python train.py --num_hidden_layers=11 --hidden_size=128 --n_experts=64 --experts_per_token=2 --d_expert=128 --d_shared_expert=0 --hidden_act="swiglu" --moe_layers=[0, 1, 2, 3, 4, 5, 6, 7, 8, 9, 10] --router_score="softmax" --normalize_top_k=false --routed_scale=14.0 --balance_loss=0.00491 --balance_bias=false --init_std_router=0.0313 --lr_router=0.00218 --num_attention_heads=4 --num_key_value_heads=1 --head_dim=32 --vocab_size=4096 --norm="rmsnorm" --norm_place="pre" --norm_eps=1e-06 --positions="rope" --rope_theta=10000.0 --rope_fraction=1.0 --qk_norm=true --attn_scale=0.177 --tie_word_embeddings=false --parallel_block=false --init="uniform" --init_std_qkv=0.0453 --init_std_o=0.0 --init_std_up=0.0453 --init_std_down=0.0 --optimizer="soap_variant" --learning_rate=0.00716 --beta1=0.95 --beta2=0.99 --weight_decay=0.014 --lr_head=0.00941 --warmup_steps=55 --schedule="wsd" --decay_fraction=0.788 --decay_shape="linear" --final_lr_fraction=0.1 --batch_tokens=65536 --max_seq_len=256 --doc_mask=true --train_tokens=563700000 --max_steps=8602 --dataset="wikipedia_en"
Below are experts of layer 5 (counted from 0) of a mixture-of-experts language model. Rows are named router (the router's row for the expert), gate (a neuron's input weights, with its number), up (a neuron's input weights, with its number), down (a neuron's output weights, with its number) and show model dimensions 0-127. Each number is 128 + 24 x the weight over its row's rms, rounded and kept within 0 to 255.
After each expert's rows: "comes after" lists some tokens at least twice as common just before its tokens as in all text. This comes from a sample of Wikipedia text that the model never trained on. Tokens count by the router's weight.

# expert 39
router [102 166 112  89 126 122 116 148  86  70 117 158 149 150 150 172  96 147  90  94 130 156  94  85 155 154 151 109 105 109 116 125 133 149  78 174 114 130 120 113 151 142  85 115 106 150 121 113 132 105 140 118 129 102 119 109 110 101 156 136 121 111 146 116 145 139 124 122 131 125 133 146 151 133 149 145 154 165 142 134 152  87 130 119 106 146 145  99 173 137 131 153  89 133 116 128 129 167 109 112 104 142 153 131 127  97 131 181 120 134 113 123 167  87 121  69 135 125 154 112 110  89 122 162  92 136 167 115]
gate0 [100 159 104 138  74 155 139  83 159 125 121 122 122 109 103 139 150 119  67 119  90 136 102 180 162 139 115 123 152 152 118 127 132 149 167 152 174 160 140 132 139  89  88 127 108 137 130 109 153 136 102 102 130 108 156 112 162 149 124 161 172 100 140 145 146 149 152 121 141 150  86 111 124 110 163 137 140 135 114 130 180 128 119 118 126  87 137 159 129 155 129 131 133 108 123 122 128 135  92  65 124 151 164 117 154 126 142 152 128 151  76 133 116 101 153  94 145 156 152 127 114 117 163 131 150 106 118 116]
up0 [128 180 133 142 133 135 116 140 139 136 112 154 152  92 132 128 149 124 160 120 124 109 127 143 161 140 118 146 162 129 120 158 117  97 109 125 113 107 112 126 143 115 134  92 133  86 166 119 120 117 126 175 109 111 139 105 167 203 155  87 147 144 145 123 124 119  92 107 162 161 157  94 127 153 111 132 105 153 132 124 141 137 132 134 140 112 158 149 124  61 180  92 141 165 147  83  68 120 118 107 155 116 147 156 123 126 119 172 116 118 123  93 107 106 165 121 135 139 118 100 123 126 149 103 105 157  86 125]
down0 [ 95 122 135 134 120 123 125 108 161 123 108 171 158 130 115 120  84  88 108 142 155 120 120 145 163 131 125  87 155 134 109  87 175 158 153  99 123 100 109 124 131 129 140 157 112 116 118 130 134 145 122  76 146 100 126 106  69  79 139 141 132 113 122 127 103 138 166 146 105 126 135 162 160 119 114 130  87  90 171 100 140 133 138  98  95 155 110  81 129  87 137 119 136 127 148 127 139 129 137  96 139 137 111 112 184  96 134 144 131 146 107 112 128  95 167  80 118  65 120 117 129  95 123 121 141  99 137 141]
comes after: " |", " the", "-", " of", ":", "|"

# expert 14
router [138  99 146 152  84 115 140 145 140 106 107 138 105 160 108 155 122 120  89  90 138 141  88  90 154 133 141 111 142 129  73 130 142 122 134 158 147 126 104 167 152 144 134 122  96 134 163 133 145 122 140 104 145 108 138 143 177 127 118 146 101 171 128 156 122 127 104 180 156 101 133 132 135 128 104 143 138 125 133 138  94 115 120 144  97 126  90 111 179 166 154 145 131  76 168 124 144 158 108 130 170 145  87 100 141 163 113 170 124  80 107 116 113 159 136 151 123 144 138 101 138 134 100 122 141  82  92 140]
gate0 [130  99 121 128 117 104 146 132 160  95  80 137  57  95 128 115  67  88 150 119 150 100 139 143 127 120 149 117  86 116 117 141 159 123 109 143  80 147 119 119 143 120 132 152 136 128  79 151 168 113 115 147 148  90  80 140 110 154  85 143 171 116 107 124 100 110 109 151  89 152 100 110  97 123 152 123  86 113 127 125  83 156 127 158 122 147 103  96 114  95  87 145 123 116 143 118 114 125 128 149  97 150 135 146 136 148 126 154 148 108 162 106 133 120 140 118  83 119 151 152 142 157 105 147 114 125 113 120]
up0 [149  99 106 134 102 128 122 124 139 124 101 153 108 147 128  89 119  97 128 106  87 117  84 116 102 132 145 144 154 136 110 147 139 141  89 127 122 106 161 107 138 125 115 165 110  70 199 177 103 138 131 132 122 124 165 147 159 105 162 141 120 139 136 138 133 101 100 119 134 108 108 142 128 112 135 126  88 141 139 146  82  97 150 168  84 149 120 101  84 136 144 140 121 122 118 108 153 109 150 121 134  99 161  85  63 149 172 131 110 111 102 120 124 149 100 134 131 111 128 121 171 133 147 141  97  92 148 152]
down0 [147 112 168 161 132 172 136 136  66 117  98 130  60 152 117 114 161 132 123 157 128  88 137 105 122 140 162 123 145 140 151 124 125 127 107 121 137 143  97 153 139 111 116 131 135 154 118 136 123 147 137 129 141 123 127 118 128 132 172 160 136 125 149 135 128 110 132 101 117  82  37 130 146 132  83  90  72 134 154 103 106  92 131 130 139 101 123 137 139 146 161 128 131 156 139  79 173 139 150 124 146 169 126 143 147 149 144 131  96 120 115 119 155 135 109 132 178  87  90 141 148 116 105 124 120 116 125 138]
comes after: " |", "\n", ".", ")", "==", " ="

# expert 50
router [ 88 141 123 131 144 178 142 111 161 107 141 163  84 127  79 108  75 153 111 146 141  87 138 130 113 100 117 136 101 126 131 130 125 115 141  97 141 118 118 113 133 104 140 143 130 159 135  84 110 115 103 112 119 103 131 123 112 176  99 103 160 113 102 117 139 172 148 123 101 155  99 104 109 126 147 118 145 143 124 107  83 106 188  99 148 119 147 164  95 124 146 141 116 146 164 145 102 102 145  92 112 109 131 116 148 160 114 123  83  90 133 107 141 122 133  93  86 177 119 103 153  87 155 125 135 137 124 138]
gate0 [139 180 163 147  76  87 129 146  85 141 127 134 149 123  88 111 130 116 101 152 132 139 104 123 115 106 114 144 123 114 107 136 166  86 102 111 131 124 140 107 110 133 138 122  82 116  74 144 137 128 127 155 129 143 126 130 130 143 115 117 114 117 121 144 130 119 129 116 194 121 117 118 142 156 118 120 141 155 106 138 164 123 154 122 168 147 161 117  91 127  82 165 125 122 157 159 134 146  97 100 150 154 106  99 173 132  83 124 158 136 184 113 150 141  55 143 149 113 122 113  89 117 103  90 129 140 119 131]
up0 [139 161 110 129  90  83  92 124 114 143 154 123 137 132 135 132  98 130 137 163 121  88 149 133  92 137 146 141 113 114 134 142 120 110  94 112 131 115 140 136 107 157  97 112 116 139  87 129 116 124 151 141 140 106 109 118 133 134  91  83 106 103 169 144 103 143  77  80 149 152 148 125 184 123 139 116 156 168 165 165 168 137 178 112 149 151 155 100 128 130 135 150 122 140 161 116 121 124 117 101 120 130 122 134 131 101  88 112 126 132 138 115 151 126  87 194 137 154 137 108  95 121  79  82 143 160 105 109]
down0 [ 94 131 105 143 161 126 134 132 137 107 124 109  75  92  97  60 110 137 125 101 127  85 137 139 110 127  81 136 142 162 125 133  96 141 169 106  99 125  78 117 112  77 159 144 137 118 150 115 119 141 135 102 163 159 135 174 122 137 137 127 169 142 126 128 118 107 100  96  99 166 112 137  98 107 127 139 121 162 132 130 169 139 106 132 146 106 157 125 139  87 141 132 156 118 108 113 116 152 119 165 138 152 112 137 115 133 141 134 151 137 168 123  91 119 191 149  97 116  93 149 137 134 144 149 140 148 157 171]
comes after: " of", " in", " to", " on", " with", " for"

# expert 30
router [ 95 150 139  93  97 124 115 113 140 143 141 154 157 128 130 117 101 111 161 124 125 159  83 106 146 138  73 151 131 151 107 118 143 101 170 108 130 154 137 110 155 138 145 122 157 116 105 102 120 167 137 195  96  97 122 114 119  97 107 183 105 108 117 121  87 158 126 137 174 173 166 160 131 125 128 144  99 152  91 139 101 150 127 137 169 147 133 148 109 155 148 116 121  80 112 107 120  91 155 129 106 124 127 116 135 114 118 123  94 131  95  91 147 163 164 143 102 150 152 116 129 127 127 130 138 124 176 145]
gate0 [142 153 154 152 131 138 159  92 169 117 140 149 120 111 136 131 129 162 144 134 158 134 175 115 157 124 144 110 104  94 125 148 145 125 139 111 110 141 108 127 147 117 143 156  72 163 117 141 156 148  96 160 112 124 108 122 140 124 137 153 128 165 105 151 118 157 114 103 116 167 130 123 149 124 107 126 113 170 145 113 159 129 127  80 118  63 114 160 115 110 125 104 131 187 109  97 112  90 120  80 139 130 102 105 174 111 117 154 127 134 152 110 107 157 105 158 153 111 107 132 113  88  71 156  98  98 129 136]
up0 [121 119 101 108 128 153 109 141 139 163  99 116 124 147 129 109 133 180 140 140  85 126 174 117 129 134 117 134 108 116 153 118 143 147 126 141 157 119 144  81 140 130 123 120 125 128 134  92 163 106 158 125 144 118 132  93  99 129 164  75 106 134 176 135 166 129 110 144 156 105 118  75 117 137 115 117 116 102 150 141 128 144 146  84  83 123  97 144 133 167 143 141 143 117 137 213 138 150 122 168 127  75 136 164 120 150 138  91 135 124 136 136 119 128 159 115 124 103 127 139 182 115 166 144 165 139 164 118]
down0 [119  93  95 122 147 171 134  97 112 107 116 119 159 108 134 157 180 153 128 148 130 171 160 122 148 150 120 133 122 151 113 106 153  96  90 123 127 167 135 125 171 167 125 143 135 160 159 127 140 143 136 124 147 120 152  84 102 133 193 121  99 147  85  93 132 166 117 123 111 113 146 126 154 147  96 118 132 127 113 127 140 158 131 114  86 155 136 124  96 124 158 105 129 111 172 130 145 105 181 110 102 104 117 119 162 155 107 134 126  85 141 127 141 101 147 115 137 130 103 161 161 153 157 137 100 183 141 146]
comes after: "\n", " ", " Candidate", " Votes", " Party", ")"

# expert 58
router [ 86 110  87 115 133 111 126 102 126 151 136 103  97 143 147 134 107 110  84  90 133 162  82 139 152 121  98 159 116  98 107 152 154 100 140 122 128 146 146 132  90 157 102 126 151 109 166 104 125 138 151 159 171 156  81  94 150 142 139  92 125 111  98 151 124 130 159 165 100 161 155 118 146 142 130 161 103 133 133 122  73 154 103 127 135 135 131 115 142 113 143 108 163 105 104 116 145 106  98 100 173 168  86 135 137 153 109 100 113 127 126 142 170  90 146 142 129 148 102  99 132 149 116 120 104 116 168 142]
gate0 [101 119 147 111  88 104 139 177  98 164 128 143 102 123 128 146 127  83 126 139 108  93 131 100  70  65 103 124 120  91 135 107 156  81 169 115  99 137 132 109 157 109 145 135 127 179 141 137 105  99 157 131 127 117 129 148 129 100 104 147  89 114 109 145  94 128 104 125 134 132 165 132 136 112 118 138 116 129 126 132 150 111 168 111 162 149 110 128 161 104 117 143 152 146 150 139 129  97 112 165 165  95 107 179 117 153 113 107 135 113  95 166 111 108 124 111 130 111 128 140 179 125 105 144 147 109 106  84]
up0 [160 123 116 129 108 118 129 150  98 161 115 132 115 153 131 106 165  96 144 146 125 112 113 147 129 115  99  69 143  95 131 138 111 113 154 122  81 130 118 135 127 132  99 143 154 144 159 134 122 116 138 150 163 157 104 143 115 126  89 140 109 123 117 159 161  95  96 115 139 109 132 107  94 160 159 117  85 127 105 155 187 116 154 150 151 170 111 133 105 115 105 105 156 125 127 120 156 170 152  88 118  98 128  84 143 124 104 143 155  69 181 111  87 136 168 147 109  99 145 134 134 139 109 105 158 100 125 141]
down0 [208 136 119 114 152 103 151 104 167 153  89 108 129  61  68 163 148 135 140 135 145 109 109 150 140 105 134 154 135 136 111  93 133 126 119  97 124 114  93  86 138 129 108 109 111  99 143 144 145 123  93 186 167 133 131 144 120 144 138 141 152 128 152 104 115 149  91 113 109  96 129  99 122 166 159  92 135 149  94 139 118 139 185 163 112 117  99 135 135 125 143 113 121 133 103 134 135 160 130 155 140 157 144 131 113 124 145 127 133 115 155 143 135  81 113 148 101 110 105 140 152  87 127 117 156 122 125 105]
comes after: "\n", "\n ", "\n   ", "  ", " known", " MPC"

# expert 43
router [110 121 127  95 152 118 146 151 151 167 134  72 121 141 122 120 129 118  83 152 108  92 131 128 119 104 133 147 128  96 110 141 161 103  88 118 122 151 167 100 129 126 136 104 110 167 123 117 151 128 130 183 111 110  99 143 111  84 102  87 134  96 144 108 155 171 119 138 122 109 143 136 155 139  82 170  95 169 125 140 130 143 139 115  98 135 106 142 134  97 102 144 137 143 135 127 129 167  87  89 128 140  88 104 133 157 117 108 157 144 179 137 160 150 160 167 114 116 110 106 123 141 154 151 161 134 176 136]
gate0 [149 133 155 137 100 118 116 155 124 136 125 164  98 104 121 104  97 147 124 127  81  89 147 177 124 140 164 114 122 109 110 138 106 146 139 115 127  94  99 129 119 126  86 133 122 133 128 189 142 100  90  83  95 153 145 100 112 136 128 157 145 141 124 125 114 103  94 141  92 179 125 121 139 125 139 111 118 104 126 146 168 140 134 122 138 143 122 153 115  49 119 172 125 137 125 127 186 155  79  99  78 162 109 152 135 102 141 157 117 124 137 126 123  97 147 144  90 131 146 106 105 113 114 162 145 116 134 126]
up0 [115 147 138 142 116 107 115 102 136 190 132  90 102 150 161 118 109 129 115 131 140 126 128 164 139 132 154 108 156 156 105 123 150 202 131 145  95 141 105 147 102 136 128 123 131 160  98 117  91 181 141 126  71 145 158 172 167 134 162 154 106 168 147 109  95 170 125 126 116 127 162 104 127 136 135 137 137 135 131 132 131  83 118 152 168  84 175  96 114 125 174 138 141 113 118 136 134 151 124 126 106 131 128 146 154 141 129 134 152 122 140  86 104  85 143 106 127  92 163 150 141 119 139 139 127 108 109 143]
down0 [125 110 106  94 152 151 127 125 125 150 103 114 119 151 128 135 119 125 102 122 149 103 146 119 111 148 154 144 115 169  90  87 104 135 123 121  87 141 137 130 115  88  92  93 185 100 106 146 133 114 101 159 150 141 114 103 112 106 127 155 171 111 128 155 115 159  90 111 138 165 112 165 136 116 103 146 116 101 135  78 104 129 131  77 159 107 100 163 152 109 130 142 185 161 144 123 132 116 173 133 106 137 165 110 121  84 120 137 149  96 171 144  85 128 134 104 168 148 107 150 145 126 119 101 123 105 122 128]
comes after: " |", "|", " $", " non", " 1,", " as"

# expert 44
router [143  99  84 138 128 117 131 137 118 119 129 123  93 147 106 144  72 125 156 151  70  76 115 149  85 142 134  94 155 110  98 127 145  91  79  96 156 137  99  97  85 126  96 150 124  89 127 122 127  99 132 147 105 147 146 139 102 140 117 124 110 112 108 124 124 168 125 126  98 145 116 128 151 126 130 128 118 177  99 156 113 147 171 143 126 113 170 163  98 130 136 121  96 111 134 119 123 127 120 137 118 107 158  78 108 159 113 160 117 123 138 160 149 153 113 160 130 153  94 128 146 105 143 143  58 134 122 143]
gate0 [106 129  96 102 146 117  95 156 105 136 105 106 144  98 150 136 132 169 130 165 119 106 133 142 178 168 160 151 115 122  96 149 139 124 123 142 110 166 106 120 108 112 127 122 125 124 131 117  93 186 130 112 133  90 143 153 141 117 130 155 141 145 136 126 113 111 139 113 111 146  90  96 116 144 128  81 115 103 129 113 100 153  80 126 105 138 136  86 195 129 110 180 124 101 149 137 133 117 151 135 140 160 127 123 119 110  91 127 149 140 188 117 124 116 144 135 185  77  95  73 144 110 126 131 138 150 149 136]
up0 [125 122 140 153 107 100 131 103 145 132  87 110 131 133 168 182  90 112 118 112  96  81  87 141 150  93 137 166 112 138 172 112 153 137 139 143 126 122  93 138 112 147 139 160 173 119 151 140 132 108 102 139 165 141 132 156  99 114 104 144  88 101 185 108 101 150 130 134 118 161 160 121 127  84 134 103 117  73 157 109 107 132 167 129 158 158 100 118 125 109 135 118 174 133 115 113 152 108 145  97 109  96 122 142 125 182 148 144 160 165 107 125 105 116 145 139 162 128 122 137 118 119 111 106 149 100 129 125]
down0 [109 119 134 169 125  96 147 116 113 130 118 145 119 116 133 146 118 114 132 178 101 127 132 118 162 147 107 120 116 133 137  92 145 133 127 112  81 101 108 108 135 136 155  88 153 147 179  98 107 153 136 127 148 127 131 108 139 137 114 140  95  94 160 148  94 163 161 139 113 163 145  88 148  74 131 114 118  73 123 119 143 144 140  90 165 136 154 103 108 117 124 144 124 113 103 127 129  97 157  98 103 140  89 138 177 141 145 103 164 171 133 150 102 132 139 163 201  76 142 127 135 139 124 104 125 112 142 110]
comes after: ",", ".", "s,", " that", " where", "e,"

# expert 41
router [129 163 136 118 136 115 106 172 113 120 107 152 149  73 109 115 143  88 135 136  98 111  85 137 141 184  92 123 123 133  70 115 119 150 130 153 156  83  99 133 133 128 138 143 125 142 111 146  97 143 100 164  79 111  94 116 147 158 146 136 147 151 145 192 124  95 167 111 139 141 134  92 154 123 128 118 161 108 131  75 122  98 158 129 120 133  92 167 143 118 125 105 163 153 126 154 119 114  93 138 135 160 145 116 140  98 137 114 162 140 103 122 156 111 134 128 142 161 120 113  84 133 131 116 142 122  99 101]
gate0 [ 93 130 140 154 112 140 134  97 129 155  62 166 132 128 111 140  97  92 183 119  96 117 140 163 164 151 108 135 103 135 125 120 152 144 174  97 104  88  99 116 143 121 136  96 129 120 111 161 120 127  71 135 133 104 171  97 117 131 151 160 178 153 157 128 135 168 140 143  73 132 106 185 131 116 162 148 129 164 139 134 130 136 123 120 126  67 148 124 144 129 105 115 155 115 155 126 122 127 130 138 152 129 134 105 127 143 113  92 118 131  89 168 131  92 121  97 149 148 130 145 122 126 163 128 143 115 119 121]
up0 [178 143 133 115 136 131 127 150 102 101 119 122 127 136 152 129 165 108 132 128 125  99 143 102 130 128 126 121 137  71 138 130  89 116 104 157  93 122 139 158  66 102 137  98 137 128 132 115 141 132 165 125 138 143 127 120 131 164 134  95 110 146 122 130 122 102 113 142 132 125 126 140 107 165 107 130 137 168 124 158 105 118 149 117 127 151 154 117  90 102 122 120 134 147  59 139 103 137 156 131 102 114 104 152 128 127 142 147 169 101 161 123 119 145 149 174  85  95 161  96 197 177  76 106 125 180 125 147]
down0 [129 126 122 152 120 173 112 118 116 104 116  90 117 145 136  99 138 145 121 111 156  94 108  92  76 137 125 158 109 138  97 143 144 112 125 103 109 163  99 111 135 143 114  96 124 124 143 116 168  77 147 137 144 131 131 146 125 111 131 133 150 119  80 155 140 126 121 137 115 149 140 152  94 149  79  97 116 124 111 139 102  71 128 103 155 121 137 122 117 134 165 135  83 146 157 104 185 139 143 130 128  97 118 114 145 105 144 146 122 124 144 184 143 175 132 153 115  93 156 106 131 150 128 165 125 199 163 100]
comes after: " in", " of", ",", " the", "a,", " South"

# expert 53
router [194 125 103 143 140 162 133  73 140 109  83 155 112 154 124 153 105  89 168 159  93 155 100 139 144 137 110 178 154 115 143 145 113 110 155 134 102 159 147  98 150 150 123 138 141 114 110 118 134 153 168 133 132 145 116 103 102 124 152 153 175 158  99 160 112 117 130 167 144 151 127 152 142 105 125 121 152 115 134 178 125 142 107  64 107 150 105 134 144 119 168 168 115 134 136  85 170 125 118 158 143  98 122 154 110 126 110 124  77 131 133 112 114 141 118 126 144 143 150 121 124 147 137 136 108 151 141 103]
gate0 [171 109 165 107  86 164 134 107 106  84 161 100 128  96 125 135 110  98 123 137 154  85 147 136 137 153 108 155 151  96 129 144  76 101  98 106 123 131 139 142 139 173 110 164 124 120 188  95  86 121 201 137 164 122 149 129 129 114 130 136 125 148  98 138 153 108 133 126 112  94 131 106 121 139 117 154 125 171 139 154 122 129 126 174 146 120 118 106 145 122 131 142 120 138 127 105 144 137 126 155 168 121 133 158 105 150 155 116  77 143  94 127 171 130 102 124 103 160 137 164 119 118 144 132 140 152 147  98]
up0 [108 140 148 149 102 123 135 131 145 105 112 153 155 125  91 112 164 175 134 125 168 149  92 103 158  96  86 105 101 150 133 131 115 147 136 166 121 118  78 114 178 121 127  96 133 131 114 152 118 133 106 128 114 134 109 147 165 111 124 110 115 100 161 106  72 119  95 113 112 155 123 140 126  85 116  80 106  91  92 125 125 148 151 113  86 135 166 134 141 115 126 128 116 110 109  73  95 127 123 112 103 134 163 154 151 145 119 130 177 149 122 102 149 149 135 149 164 102  87 122  92 151 119 135 159 112 111 150]
down0 [108 139 119  74 157 143 136 110 151 117 127 136 115 111 115 117 178 134  66 136 101 132 136 116 126 139 123 102 127 146 144 152  93 154 149 114  94 156 109 130 134 122 134 132 140 151 111  78 103 155  97 132 138 177 156 125 128  98 138 118 130 100 182 105 129 153 101 128 131 110 132 135  72 119 143 166 123 148 114 133 146 136 180  97  97  95 173 133 137 161 127 101  92 153 135 111 158  89  72 129 115 141 157 104 114 110 152 166 166 137 157 128 133 106 137 139 136 120 124 134 148 161 157 149 103 111 107  89]
comes after: " ", " 0", " |", " 1", " —", " 2"

# expert 33
router [119 118 126 173 170 103 141 134  92 130 133 164 109 138 129 169 180 123 147  78 121  83 152 100  92 119  95 112 124 117 150 130 110 175 133 166 151 158 144  83 135 153  95 171 115 109 157 136 178 143 118 143 144  93 171 128 131 115 148 109 128 112 118 110 128 125  98 113  97 137 129 161 119 138 125 129 159 119 139 121 163 155 164 137 106 149 130 106 118 128 154 168 142 139 111 131 118 120 114 108 109 161  88 162 155 143 120 158 148 154  99 121 104  93 122 106 155 127  94 134 135 117 158 149 170 132 164  96]
gate55 [ 89 131 157 109 151 110  65 181 100 100 112 150  97 103 179 146 124 140 136 127  88 109 119 143  96 111  89 120 122 113  87  95 127 151 100 156  98  88 124 123 115 114 110 135 156 136 164 129 116 137 112 141 121 114 127 152 147 140 125 130 118  95 112 114 112 104 104 117 107 110 124 133 141 106 135 132 131  98 140 142 128 103 211 122 150 159 119  89 161 116 141 136 124 116  90 139 143 118 123 147 135 142 140  91  98 105 138 150 133  94  88 138 142 141 165 109 107 151 138 177 114 134 124 110 160 163 161  83]
up55 [165 113 123 152  91 120 164  85 158  84 125 140 172 124 129 154 126 121 108 123 190 167 141 145 101 118 160 133 146 176 144 133 122  99  89 105 116 147 118 147 105 122 170 149 111 129 108 149 105 150 193 107 157 113 103 125 136 151 132 125 150 135 142 116 127 134 151 112 154 136 151 108 104 128 128 130 112 139 101 152  84 101  49 119 106 139 135 119 141 152  88 161 156 162 122 127  88 130 113 147 121 132 129 107 116 123 131 127 103 159 119 107 110 125 125 110 107 121 107 131 133 117 123 137  84 165 114 187]
down55 [125 141 142 117 165 153 116  93 183 105 138 139 120 137 145 160  99 174 109 102 114 163  90 128 123 129 168 138 170 151  93 130 129 101 166 128 148 120  81 142 128 112 143 139 128 101 133 125 100 163 108 108 126 124  80 137 156 120 124 112 113 112 120 103 131 128 102 158  97 123 104 136 122 116 151 148 112 147 148 170  80 141 117 103 136 162 144  94 143 115 119 100 125  81 168 157 101 152 130 153 154 143 119 123 160  87 125 134 106 136 132 155  90 177 142 109 122 163 185 125 171 108 143 128 137 133 111 159]
comes after: "-", " the", " a", " and", " of", "|"

# expert 29
router [126 115 132 140 126 131 142  99 153  87  93 133 105 132 121 137 112 134 151 107 136 138 122 134 159 177 101 153 143 119  92 121 112 120 138 136 122 107 110 137 157 141 121 131 156  92 124 103 106 136 129 129  78 153 167 139 138 134 122 176 130 129 102 113  95 113 152 219 147 132 109 150 168 119 122 134 128 197 119 118 138 153 113 120 159  86 157 104 107 138 100 146 127  90 129 140 144 164 121 155 149 163 162 159 134 142 132 115  57 141 119  98 125  98 126 139 142  94 153 107 104  93 108 112 132  97 138 132]
gate0 [125 141 112 126 100 146 137 116 174 111 120 145 107 121 105 127 160  76 161 121 143 130 132 103 123 104 118 133 150 101 140 134 114  86 117 107 172 112  83 110 134 133 104 130 115  97 144 143 109 159 175 137  92 146 130  72 123 136 120 106 121 168 106 123 130 175  44 109 149 165 147 124 100 120 147 126 139 123 119 136 122 107 140 115 111 170 152 130 139 121  87 118 115 104  62 136 144 130 143 127 135 139  79 124 119 100 157 120 131 137 116 130 107 138 154 100 108 141 106  91  96 138 137 173  82  94 134 115]
up0 [203 141 121 142 113 154 143 115 109 125  93 135 111 173 135 164 154 123 118 193 176 110 127 101 143 111 152 122 135 107 152 105 113 142 129  92 124 121 124 139 131 168 137 114 171 130 120 126 144 113  86 151 135 115 147 121 122 107 141 148 117 145 165 162 103  87 108 114 146 153 126 157 117  70 150 127  87 143 116  82 170 127  97 113 149 129 135 119  85 154  96 148 142 131 107 144 118 134 108  89 152 139 140 132 117 176 166 117 130 145 108 107 138 114  93 103 146 133 119 137 108 155 121 129  98 140 167 160]
down0 [165 128  90 155 154 141  90 132  81 155 114 135 129 155 165 148 132 142 117 158 167 135 126 103 110  94 122  99 128 109 118  78 118 152  83 152 142 134 152 139 152 150 109 123 161 141 111 135 158 108 134 112 101 147  76 102 100 131 148 160 128 117 111 143 137  94 105 110 112  98 145  84 116  82 123 127  82 143 133 117 125 126  94 107 114 122 160 133 112 110 144 168 167 127 135 109 156 139 161  87 147 143 116 120 129 147 168 109  88  85  94 132 170  94 113 132 135 104 130 178 131 130 128 151 101 138 106 144]
comes after: " ", ")", " 0", "%", " 1", " —"

# expert 27
router [ 67 120 121 105 126 113 165 139 179 121 156 113 147 124 153 103 154 148 152 105 112 178 145 101  91 151 116 140 121 117 136 132 152  84 133 162 113 130 103 135 119 104 117 151 115 125 179 147 117 123 141 110 140  90 132  92 109 105 129 142 121  80 113 112 167 148 112 115 137 105 130  69  95 132 159 125 146 148 135 136 128 132 119 108 123 119  90 112 148 101 168 158 120 146 120 143 106 136 146 113 116  81  95 101  93 119  98  94 161 136 141 137 119 163 131  82 165 151 111 161 126 131 141 163  95 145 167 151]
gate0 [121 140 163 125 127  91 152 123 102 158 102 131 149 132 102 151 128 159 154 149 126 124 157 150 101  83 143 108 131 140 132  65 101  39 106 119 125 118  96 168 130 121 123 116 122 137 128 113 133 153 144  83 145 137  90 108  95 112 119 130 103 123 153 131 121 134 151 109 117 115 148 101 124 146 144 127 137 104 152  87 127 132 142  90 142 150  93 162 130 113 112 127 129 146 157 145 128 135 140 119 187 148 150 146 107 122 140 108 169 163  88 137 149 163 132 127 163 196 111  95 113 146  93 127 126 133 126  91]
up0 [124 119 106 148 154 142 128 146 104 134 113 103 135 111 109  81 130 132 125 122 128 126  91 109 151 137  99  87 120 109 149 134 129 132 149  87 171 119 125 147 174 146 179 144 108 103 145 154 178 122  91 140 135 150 180 151  95 138 167 123 135 201 118 154 112 125 118  99 143 151 133 112 117 129 144 123 180 108 118 116 167 112 106 149 112 123 119 150 119 153 152  97 116 117 147 151 130 112 153 101  96 176 131  93 103 134 116 123 122 132 123  93 119 135  91 119  92 104 150 101 134 103 103 102 180 162 122 159]
down0 [124 138 138 148 100 121 119 119 128 161 145 105  96 152 120 107 138 153 143 143 173 153 117  81 111 130 128 109 148 140 117 106 146 134 128 110  93 133 159  95 110 166 145 123 117 143  93 113 115 117  63 119 117 132 121  85 172 153 102 131 102 136 132 101 107 153 101 108 105 118 102 133 118  82 110 133  99 156 174 132 100 150 117 168  78  96 150  91 168 143 151 116 127 151 159 113 160 114 127 165 148 109 162 152 145 118 113 163  79 123 118  89  96 137 152 105 131 154 150 119 103 156 149 120 132 100 122 163]
comes after: " a", " the", " and", " his", "'s", " l"

# expert 38
router [152 151 121 123 139 109 132 138 101 107 113 141 125 104 145  96 170 122 133 166 112 139 112 119 128 135 128 112 163 130 123 150 172 122 114 113 126 105 115 129  32 112  92 148 108 110 114 178 135 145 158 152 107 143 124 161 155 118 147 135 152 172 146 135 108 116 154  70 131  71 114 121 130 107 116 133 119 109 157 164 168 110 116 168 128 122 131 115 128  90 150 128 154 140  93 142 136  76  98 112 105 149  96 158 138 155 128 104 116 175 146 129 121 114 145 144 168 105 134 142 137 156  90 106 129 149 111 144]
gate0 [153 155 125 139 132 104 117 108 107 136 128 150 120 141 116  94  99 175  96 148 110  82 112 126  92 111 118 110 109 132 131 166 116 136 117 137 116 103 156 153 147 135 140 137 154 143 124  95 112 119 140 126 128 143  76 123 123 155 137 122 100 139 144 129 133 121 150 146 130 131 141 156  64  93 185 138 145 176 101  65 150 145 156 105 121 131  93  97 141 122 131 146 144 120 136 116 180 130 137 136 127 108 145 130 120 162  91 118 173 119 116 120 125  89 118 166 140 128 140 117 143 202 147  86 105 151 121 177]
up0 [123 159 100 130 139 134 132 104 120 106 114 148 174 101  99 107 138 120 141 175 101 112  92 154 122 143  92 120 114 176 129 129 162  97 111 111 170 119 154 142 139 107  88 131 139 100  95 113  98 142 135 134 148 150  93 119 103 135 156 109 127 147 121 131 106  89 114 117  89 141  95 144 118  93 138 128 101 156  77 127 119 111 158  82 145 122 102 112 157 156 112 119 146 138 109 127 120 101 108 149 129 139  99 138 138 195  93 122 169 132  94 136  97 111 126 147 108  88 128 141 147 164 165 151  89 105  88 143]
down0 [121 123 104 118  97 160  76  69  97  74 113 154 110 153 137 153 113 133 105  93 108 154 162 119 110  82 133 118 119 136 161  81 151 147 164 142 124 161 128 190 139 115 161 114 137 130 134 106 129 108 132 129 102  88 134 114  99  80 140 134 119 136 132 110 123 138 154 148 116 144 143  83 135 168 153 119 121  91 143 127 137 105 121 158 162 153 127 101 104 162  86 134 152 159 126 129 150 151 122 114 149 112  83 125 108 152 121 119 123 169 130 102 141 132  99 133 129 147 158 137 164  98 169 120 101 144 124 118]
comes after: " |", "-", ",", " L", " D", "."